{
  "n_layer": 10,
  "n_experts": 256,
  "d_expert": 32,
  "activation": "swiglu",
  "normalize_top_k": true,
  "balance_bias": true,
  "n_groups": 8,
  "seq_len": 1024,
  "train_tokens": 262200000,
  "steps": 4423
}
Below are experts of layer 6 (counted from 0) of a mixture-of-experts language model. Rows are named router (the router's row for the expert), gate (a neuron's input weights, with its number), up (a neuron's input weights, with its number) and show model dimensions 0-95. Each number is 128 + 24 x the weight over its row's rms, rounded and kept within 0 to 255. Numbers have three digits each.
Before each expert's rows: "comes after" lists some tokens at least twice as common just before its tokens as in all text. This comes from a sample of Wikipedia text that the model never trained on. Tokens count by the router's weight.

# expert 218
comes after: " |\n", ")", " —", "\"", "%", "0"
router:117143104129102124116090092162074105139099136123143146157114173167164111122137071080101118114134174110163163085132129151136126143155120128140161135126136101200133159113133080127125117157128122127136132104160100100126115110104146141127170142119127109149126103110145098118154101125146125126
gate0:148131126129125138109122090162123103134102108059102137138133118167150121148119109096086124133124158133158131104131153118099095142135135086132120125109080096105081140136123153162112100149117162076102155108172091157163149129130158143160154124117146107134129134143135143082112127130109181123
up0:135172128180142173122112130145109114113106119175100106127140090161108163084085140120130122144143149107132160119106145138134142125136118169117134131168098151107142112136115185091129136086136145099097118121145134171123104141134150111139096149156088130134136124134152132098170156130076131090

# expert 197
comes after: " |\n", "0", " ", ")", "3", "4"
router:106114098165123148110113102147070129152114146127154138142109176147156104131121093074104102102101156117149126103117114137141130122152136141146149147122111096176133143139152103122132122176129173127146132113139083104140127104107169142125144110104128074132114079102112116093150091126152153093
gate0:163144133163134167133147084116103137166145141137150119117127124129102126086120134107105101147121149147152131092154122149145120132147068142087128144114114131120172170072165133131118112098179145139106150145112100088121082112081144137099114088106148149134121128120138152113169121134138115163
up0:104132125108109117123150157132149156088128143159115164133141148109115081173106118159123123142125141124103131158106139096123165095090158141149152143113127153099122103144100133125130146130078113140138097068161165150123194144167109158146137159130103150105124124188131122096117112121123137117

# expert 204
comes after: " in", " of", " on", " at", " to", " from"
router:127152140153100103127129135147083096122111163141092164111120164121139073132135103098084101112073151100153139126088120116162158124130150146129137131101084096137120127114165140115126086143144139128152179105130138121097088103148132108123130137130114112137122075149148131109172108161094124110
gate0:141145090138139162102176115164125160115121091147134136134139089139131079100154152096103110160108156106146146131138169078160122091163147087115144153110131151088153131169147155130115154137136121099129128115147123136083125112148139173151137121141148138109167087133120109095140106120095142121
up0:121076142119088124139146101131137144121129134092132130124126136111058098112110158153133119147112122140108148107107133130150121130108190127134084182126127109150152118108177186129121098137133126136090120140145142184105110141165146122094111151140149093089103118137144101172151131105145125118

# expert 232
comes after: "9", "0", "1", "8", "–", "7"
router:150124126127147129131109139152070123116095133106097143153115125110123102102129104131118115092128140130144132103120098155147126139110103158124116142111113131186125134142144119092122118148124164113148168075126117077120112053111164101141147100116121142121119076092173141131118100115098113071
gate0:156120055113113112080151104159141089140102121114127141147087150094089108127116080118128095119090164108102139134133168119112115120097118158147125156181107126149133140124130129145121150135112138127152109151157131094115132112125125115162174093108119132130097112114128163099115173128123146080
up0:091122123112146131151106136142112142082144160192115154131168117145134151156114144160104164147126149111120127115133143125153106151164160139134153114084081092156095114115173130117119095116119161152083151122121151165143139137163146132123104150138143134161130181088090132137120099144146149136

# expert 236
comes after: "9", "0", "8", "–", "1", "7"
router:142133113132138108132110123136079104099095141078097151133126124126115119115161107101116112113109144081126136081112097143138100170124111148098127141125099104163141136140151109092114130126112117126147145069132097095086130077097179107126143106077141114108096108099128112121136094155114134090
gate2:073133092119139121151112157166095110132117101154101142144123086162101107143105137088138164114136125113149114146116110138117143159154144105127088109193099120143152132156133143149107084122110149169124132095198134096133111090168156136099109151118131146149146114107125121161130123116136133145
up2:120156106146134127138120142187100136116149110081083141126093103133094116140141125090166153103107147097156139148125084124102141148123151122114118099149105148097102136161131111130112134145126156145115143040184124099097086128124151093099172107134131144157128118126114121141141133125142140133

# expert 72
comes after: " the", " his", "'s", " this", " The", " first"
router:122127145162109105121110112157088102125130134158114149125118147120125118109154110125136099154111130078147145113113111120179082110124156169144097152140136130157137142118125114084106099123131110105168143115135108115128138101125194125141156129037132102138138108125127109100157074139107108108
gate0:135136121138137160117176102133105120112153135110155128153145135141151183107077158150117143143150089138119087129116148117123113178089130101191140122106142123143158159107124169146113086140158148140120133121152112153156145099137117137147137109085204129126148136122144169137125141128104142143
up0:117146118146106074139119090160117110125135143140141089140143159165109090132133083131101165086132086129119151138133087140092129145150133143142139135147127118101158161151059111120094134150148153120101108102143156134164169141144118169147144129141106127088119179155143130092129144137114140118

# expert 248
comes after: " ", "9", "1", "–", "0", "."
router:159154139129117134108098129146085133131099137103145162103136138137123140112146092137108095098104168117159131136113120139140115153120112191133142145133127130166127152143147104116104137140142145129129170046093095115103123102134180103125159091116112111139105091112133109127152102136138110063
gate0:087154128106118114108118129141173122126099096157134124144142137135118134155127128116139079110088120149104115136149109113163134154121134181126132151164093102137168133145146121118127113112134136103083161099113130101147161127132159081143115145086132121091071160179103102084111124105161102131
up0:154064114115141114121106128144138111089131105156123115108117121127084112144152146163134140143106143132131126104145117111187155109099112166132119130127115139094168132172112119084131119153141130129149146136101146070136168097141182137095107129097090150109143114157137110123130136067120116092

# expert 245
comes after: ".\n\n", " |\n\n", "\n\n", " University", "==\n", ").\n\n"
router:139148164186131135116082099148090109150099150112120158150118154113164113103108115080106108101122152091152102097092114137164150175180111119132170122117103102128111172144158125120086128124125119118130130109157148117108115089137145112155137144108139128134112123122164123107143097147120127080
gate0:109113168094139162102120114137120150121105119146120167110175111144110145093139096113123161072107121103137121160161145126157130167131134116157120102132126126098128130162108120127134112087102177118161085115166135105173141097080100088147137124114140113136098133136146124145152101139112140072
up0:108141147097143120133114145151121169153119078120172171137160086153122102173130119112124127111121124141137194106156134132115113165102103153107125128133107103092143151127103107098127082145113124117156107106149147108106142126085090085143118166116158145154102121090119090120107125132142162137

# expert 48
comes after: " a", " the", " and", " to", " was", " his"
router:118150097180143160110140143154122074143123150123092174159156122175173147111123133137124125107096160114124165100121094154150099141098125155097133166135126124160160159164140098092110127120131142090149157085148105146112143096130158136137152099126130097128114138088131127130156109148110148125
gate0:105135138159077166154121113150149117144149137115115143127118116160140127094122110192156119133121130128121170151154147129100107164120134146130088117141185169141138108116149078141143151120069138151149159072138096141130121137122178129105088135107149150161117127116142172124122127126109109127
up0:137123117110160117100145122146146083079109113125186104134144094150103100172077102104159152167138140119131144119131145142122124100108144113085147095120096105093151143124131134162108138137148108083130102098144119093128131085133088144094110111133097159128163097150114109109112099153133106133